{
  "n_layer": 9,
  "qk_norm": false,
  "parallel_block": false,
  "init_std_qkv": 0.0241,
  "warmup_steps": 200,
  "decay_fraction": 0.483,
  "dataset": "wikipedia_en"
}
Below are experts of layer 4 (counted from 0) of a mixture-of-experts language model. Rows are named router (the router's row for the expert), gate (a neuron's input weights, with its number), up (a neuron's input weights, with its number) and show model dimensions 288-335. Each number is 500 + 50 x the weight over its row's rms, rounded and kept within 0 to 999. Numbers have three digits each.
After each expert's rows: a language model's description of what the expert responds to; "mostly gets" lists some tokens that are sent to it at least half of the time. This comes from a sample of Wikipedia text that the model never trained on.

# expert 8
router:469506532528500538433546575508528486475423544490548552526574536519494567499468551479506530551421506447521490513456484530567416517458495513444551
gate0:561478473532473400518520527526498419486522580481532577497606452459445503531587636524509611540534487492504532616503433469583502483544470451457462
up0:584539429559503484456486537418556470504511473399433505407556551571482491529575559514511515494517463477566535462509573537415588504576517506576552
gate1:514389532550469568581524486509510501569479547492407568525466474545474461552469565511465531493495475429522403430475478566489555497446432532520513
up1:495356508552502579481581539463471506532527542551433452488550495459444519539427487404543511500510481454492558470392497501533539492468365482472499
gate2:400532465499441551535520611610577453487517543483534496484524561539531541457540522535510553565472421551435638440560499504503444542428460523499555
up2:549503589526480527536542425493531552504460516472493485565505437482478437507610540606411532431502484467513527442505430532497449487508464418496474
gate3:443510407457444574565495471510488490457431525523476557530492603461502494511442480457528374562563482511556502426455471564542445464480546416517603
up3:460481426463493463538601524439548497575469560444596500436557517406536511485478561456563521475512383457605507539495514625549529499488532560433483
gate4:509414617541492430520475539453460442451478512458415411514516484529479506426464464525437529507459554459488516487549481512431509522486515555415528
up4:537586505487463426541473622568403453415489502482582522515497432457571431580455629530571521401548434590540550636557473495511497478437540536426509
gate5:454447488474481457431503523454529503537492516541447570514529594524522560518617408490488514503378595435476478561532501561497491410498533536501524
up5:405442527505527499495506408465408548526417475545570483484509461521525490533466430488535522513537511604569421461531476389520489477451499594483493
gate6:395525451439508509447580528536502515534501516474557440433511465478505530566581515533472466565559550452486526506551559562518532434547474548432505
up6:563461515450580487517487588566426531484516530535552441469426481566471443575604427485476481559490496448484495444503534420579603514471547501414617
gate7:530434520464496437590483472443505415559649513559527493517489591435495507499386478501481453442479572518526434566395619499467362472481492487486618
up7:472435485442601516472490517493477452530453535519521494519497437465537503501545598473499536576504533498462491582439522478493450449547515527427437
gate8:518502585495402578500509446520541456530525547418570619483583518490421499564550514437634510514530504597561415546481492444527464440420601526501541
up8:463482501557486495542477546589495592604446516419487555475525522554492499545582499527576391537368482536388440479531490424456390488440523495454470
Description: Locative and directional prepositions and particles after motion or event verbs, often in shipwreck lists, such as at, from, off, over.
mostly gets: " over", " at", " At", " under", " near", " along"

# expert 56
router:473429512425557411545438470534538527593546534461490442564459458563484511430469489542469465521526523573525441532570544520454591454512484557534460
gate0:541491462486473513504391483494580630497501424476562575556487570475555462514525653493491479531481491477549500503630483431480578528567438467496467
up0:487410500509510586648428533421464429489528510441466558551531477583484467579508371498502555482513477608480539443594434480421607478549449541540501
gate1:513535501488483499568513396482548506545539467437529509457399469504474467491539469583562618574444502436594487512452495498563480514448552453536502
up1:480493459457546489453538435498478527508493479445514489470508599518476450571413537452594519551517445602443449398481497417543542512549531501416385
gate2:451525452485459510411494526520520534511513524489459440379352520501535525510540599489542573529515429606393552450439526371502476540527430615529495
up2:502615523486567610524507512574481437461555519491490547505552434524443435491498422499518492460448551459476473542495510521447554517547532479541554
gate3:474499512501528494539490597508486513480451550519506439574484527576462442527582568472540471449550426515506511508544506573505526513467453471519538
up3:493452538512515407438446550519446567514471543449539481565605549484455565445517481511416489454496483450506535478435473473539448510548534502520513
gate4:520441539517525436615418525477471410556487495464454516446578431499536496509480517548454509480503578369559574507491644529454438497511514575481544
up4:499574506416411473419509569510500544498473455509539537367560441569485512455440462417545431486521526605497542471536461438608534507566612445420421
gate5:423494561461453530352530547511499583516522506518477497472503463403495550449550424450552501509534491478514490580504530494480447520452552519566473
up5:500527542560451602469529472502509565489543444492477464493508480465508477489472504577483569446568476497577396485514551501474415416547592502486647
gate6:543400508502438483507510497481515492511465542490579471417543507553518468429485471465446450483422525553595451577623542520488470466487524453485524
up6:468506467498483533501528531505558441508555484476543420508495581489490554496561557571543535538564436504468522505523536511460454525452458358577446
gate7:518436546520469483570555485543458499482603462492466509512535558506608488413448526495581568534569504565440533538487433526467437425489454486523451
up7:522402585441571548531508572488440575455556489471565469559509493509456468430564542531562568487630494505454515585443528442518510478511558507465505
gate8:450485503525482467634580513500484480556585532567532572523579517462559567436608463442650568548583481556475484532466454539481456463489497525443574
up8:440608484560475423507529494519474569439459490464514420372597488540439521508403422461501465424460441455505447578531454411555532425439480524537528
Description: Line breaks that begin a blank line or new section in lists, tables and paragraphs, plus infobox labels like Coordinates and Website.
mostly gets: "\n", " Coordinates", "---|---|---|---|", "    ", " Binomi", " Website"

# expert 29
router:608464527481461432527489560533568523478506546466553473529489434436525477573494505442598460536518519563511503483503530398462621538546493479447518
gate0:507418495418422464521463432378443546543472513439492523522585498411467507478568573573494479497501595460518479544502399493456544462502440446507552
up0:516524461522429466520574588544541459535472562486447536525533529582419479519574387445496606509532475530520410497540410538450613512542509423527544
gate1:509543495527567434415546525552512464601437498442559489493387503499505459449507587576492405506464462457503392467438502449473563505504472442425524
up1:508510492473366558451461516569396479537545596464532490516469514535509417506508474501568501538468529487567465475403476389497548487620393468469574
gate2:439541536494548466430491592440490624594466518459486537469544538434463555477528463457468544549538435547489452419450542450502500566552418576527586
up2:509494448564521580509534434443564427412485478489455514423518524499468527405529397499510481458457494565404556526508530542423413485454516406441551
gate3:448503539596438527529507484558476432438404471553517497575497533479434597477532560428485484509438502538506522494456518535552470555486361517479549
up3:515499501476502483504439494489573555520532523476595504418553493524518553331432540534562587499514554415540581520456462551498488498426596463568507
gate4:411498564527513454450487573487504553453424546459432480504478517461524534528490535582505533392450434463452518540535486471387502489459576527455521
up4:481516472415487415441573476406406448434443499439576508515396422543555494519433406471430451593487533568560469523541497475528569545426523493467543
gate5:560492500520530545497474502516414514512598560572369549471527540434510476502492449487506520484390436506547440456438564456518585453467428535510455
up5:386530501520444476496539461491501515485595546476573499546447498450411481519451559480457532511506523532433508524427511587410523469477500571442542
gate6:533531476442469467412508507517438510493576552495487430467523536449491435566460522514452420461510526457502593543511493472614553459555471480549622
up6:535468466545516436442492591533425442489477421471602500560535474436494568559623461485513539548509462497499449422454493476516518506498577503469572
gate7:586540519601593530412583442569556483448468499471459472522578555511417527456429491496397545491531463537428524569459462472418437508560457463488525
up7:434487509474613546529610556463471453543575523407397419480526584491508442413517510486561551506499517503493514517538538497517500511521525632445467
gate8:529419458409394477527478585453405432585476614461584504529468496513537511515582460527519493544573440601503439518511407569449456509521500394526472
up8:488475430502622525585488422561389464508441494509506500413502507522477552496512484472549549559501493425564438463471455505574555394437457538479586
Description: First piece of a name or surname at a table cell or line start, such as La-tham, Le-at, Du-champ, Mc, St.
mostly gets: " La", " St", " Le", " O", " Du", " Mc"

# expert 54
router:437477539490524593518451554500491474568565584478536542559478451490428590480458454524473537483517511538525620451407476597543544454467466455537477
gate0:548436518532578466561406477476480580462510550537456603533515467538592514441589581495526496493465488534543543522581480528450493550550513532440535
up0:431460522418476500553567507416500401523528543419458524530601479536535510610501480425522554489570500601571449475498469575434594548561463523390533
gate1:485534510492467510512639423467461423573496514533559532503489504503483476510542634437525481512480472475588446457425486463563561486534506425479474
up1:511576469550517555492518505549495471499480487498478542490521537495510458499499451531603542582548539595379396462524490461488631432488586507489536
gate2:500517518512478425507482511451496460455550442521489514409420520502507624456502544557542548552620455516474559493530489487513377474419578600465510
up2:436571443551606541552532443538538421455524502468468547469573459459442522553494427513542529511495529556496560479469487576529480403458485532520502
gate3:466544492509522523565529436627488525516511614556513498516521507494461520439465470404507507489467437499531461486542484446514540463552533453538566
up3:450431510527572458479520493537546401433470494486584535457587532416509591522475567560541482579520385435482496513408418493464564520513529456520587
gate4:450489491510482510489543540502510459458423467482422531421529549422518523528476494533437537546399490559551586580503456498505448537407551598490437
up4:500471493445465492569393487494549534472502488515604495520486464543523483442461460485497448434536625483475546499550476490556487556583521530510505
gate5:496493529501446542435567542513412492616517525473527528530489569432439508516459439505467579542514561508542593549465560545460506542519512505491481
up5:564541557436514582476517471489538599472570564497406405474567428532503489540487475605565447463541476453571462471555508542477438473562553536432586
gate6:537477542452464540434558510610473432526493504515454475526500538554481421509481505480537492502419518422494435551547503492612542379565479561535564
up6:496405517456433606430552526580468462454525513516533476560559557510542546595574425378469490468535541488430475498490479458566546525521524580528568
gate7:469449556455483454467667547565572538484559461403450532461487547509461517441531440560493498492488538507348454611454542474465460507519499534567580
up7:502498526520449599538545471497571512516501464522477443475541532461522576505497526492626587498617455476399420539492489519417528533468532578524486
gate8:503530566522474557525505529501498558471520538451508568561588534520479494445484470508613518531487530478442550480456432393522488539500477536496448
up8:558535352593520485478498600493456565486526588427512570555563417444433516508486533505518402541530428443509450492559479523477416480474463512593506
Description: Wiki heading markers ==, ===, ==== and table separator rows, plus line breaks and labels in infobox lists like Country.
mostly gets: "==", "===", " ==", "====", " ===", "---|---|---|---|"

# expert 20
router:387505586442506531515450453530482524622486548482507512422442560566425509543478477560497536449554532560520472548525553469487551426525335523554490
gate0:492502422535475486489458553446534529597484506531428502492497569447440557569570474540572586490434530441483556590482531531440455379452517551476477
up0:491476461523482438414392462490494470489587485433488437497509610469409589565531485475502572476482438554535487451529424538461568467476463500567423
gate1:475548495472474544455609446442527477565463549418540558440455491416461457604522529424521551442480533534444478559547457480432418497497516458466467
up1:520491486515562576589559526590465457455526602457492482563549496498519509538456498566624551540468533440549533440466486453563533416461467530495453
gate2:457555459489541512514475517441539458539464464441556562423462485534523606424502594484458505448501461642401493483461527487460407579484534637442570
up2:416566531536544528595568437542577539538483533504561494428553487431499464482553443477541515483462590443455500524564501569481486510457474482472568
gate3:461481529493409378537484497593500496584542592465448356548470545548542452414514471465527434497613424536484535493483464597559480394564425539491555
up3:478500476392480479385411464540479503493550573558583544470518573556515592434472483538434549471606536477496555408416539500424493553539562418493511
gate4:529561502499510492573438517473451420461441455551417492455514489507536535561431501532457427441498563521559560622468427578453532429456488578412501
up4:525511512511517480449492533535505572494493521555573545535486515464536447490445432404494465494541509588440536412639529505579550423438615477516467
gate5:461411517444497575476438504479446583463551548538596494588575622475527478411516464471466587434495481463502564559455492478542503489543524500541476
up5:469576475544513496532500468579473520474562469447522488429437519472448393515501496541455527546426446533464468492535462535469457498435484465473492
gate6:576535447455532432422587484523509525521514518549506452502579527479576537539534516473495398502540504528571446479449547475557479529496498458362541
up6:510482416468545522394502545515533497489485451521543554533561531439561506547582448467488424460538466494516509493511510534483515470433507504448496
gate7:476471462561546453570509532567491528411509517477538470576459468526521485472527475539496449473504443498435442580414582550486542494509469526467535
up7:404421460463439505487490454392561482458595493449519464430491492471586484488533546581509578573557568503502567530475479514519502553488500472494436
gate8:473490495540456532601529487349538523573566530571630534537526539476496504480515501502533551503406479508579479485545475529549508513564571483453600
up8:537565464525497463495470421514496515511469617361510527488530538596501510451422582499521492531423468488548498459458548473546600398512475537462519
Description: Line breaks ending paragraphs or headings, plus opening parentheses, quotes and == heading markers, as in "(IHH)" or "(With age)".
mostly gets: "==", " (", " ==", "\n", " \"", " ==="

# expert 42
router:485455566452460418505375543512509494516553422565537501452503458497464524467490463463537545550427520503446498505516540495547639538507546450435536
gate0:544432508488508498550454508397489556450476446510458565501555483527494424455466553538553444457428464440529532449533401567520506476574426365488497
up0:458464433479437441588459466397471467562490527502496479490591607492466540498557451540425546495488445454487459385514507510541556527532484503434552
gate1:536508540504457505437525456393524465524544454509510528451512529453411550433501482565484505451466538419484451507418559475531481500431416466501597
up1:518438461499470435416445449462467555448500477502454477446513562554505479532484440575534448463531485576452468497462434502461533434609462368480414
gate2:502448445519485478454541576435421530480554538546499551399479438544599535422504643462434491508486448488470488391528511451498438502501512515579554
up2:479529484473475511570630444503533478441498544581440475507535534471525510509544437489573484483516555513440403416518402606537484530515477518394545
gate3:467466464550483539512474514537503519521570489512485432500463589493483438469535541493469531565472533488482489463429501607509492555517519561554528
up3:500467491580402510520534538508497536578487567443567479418565508388471532444488513503462530538494456459529449479468534487522476610547566551496512
gate4:410587529543463528495461504551480475547487488534465424473503491565458542521445499545450544426559538482541508543530455540489427456430581455453508
up4:494508501471480476451437470445484474509475393447599491468432407532478492530539526481429454557510454578419497533564447556541522433536572576495557
gate5:483490485519501505499483392496537457424582476500453528467479445468483526410443371503547452495445455389490511513476488434510433501423436515560480
up5:516542458512482388476561475568563559549518522435526463532488492526522478492406549484481570586576526527545540554464428477419430452515383544483495
gate6:525439423487561548420535448474528491494563498445426443494542565478492521592471492541493440513509426453526428571497447476504566449500410602346499
up6:487407507498424453502482543532498445475341501431507551464522582516516500541589458469452470574551416480451537448482500487407526519477561512518499
gate7:636531552534514523508528564487525531471511485472545515508550500521520424543449438543492439462556490605417484491493489492486471460515494468553415
up7:431539534450558424441497493446450533516514509475457584428517488457440547431459497467526550542554527574468516569492585536450587471478570462531564
gate8:567453564476481485454583510496554467590555551456594552510542464415542536454499436522496485496493480519429557501507473529491540508538498517459639
up8:496533447461495505424435464494422492496509484441449523528524552554405508524501459452555487528542540453495464550496506533439614413528420514525460
Description: First pieces of capitalized names and titles, often split, such as Sp(andau), D(A), Con(tender), Great, Holy, Big, Glen.
mostly gets: " Great", " Bass", " Holy", " Big", " Old", " Cal"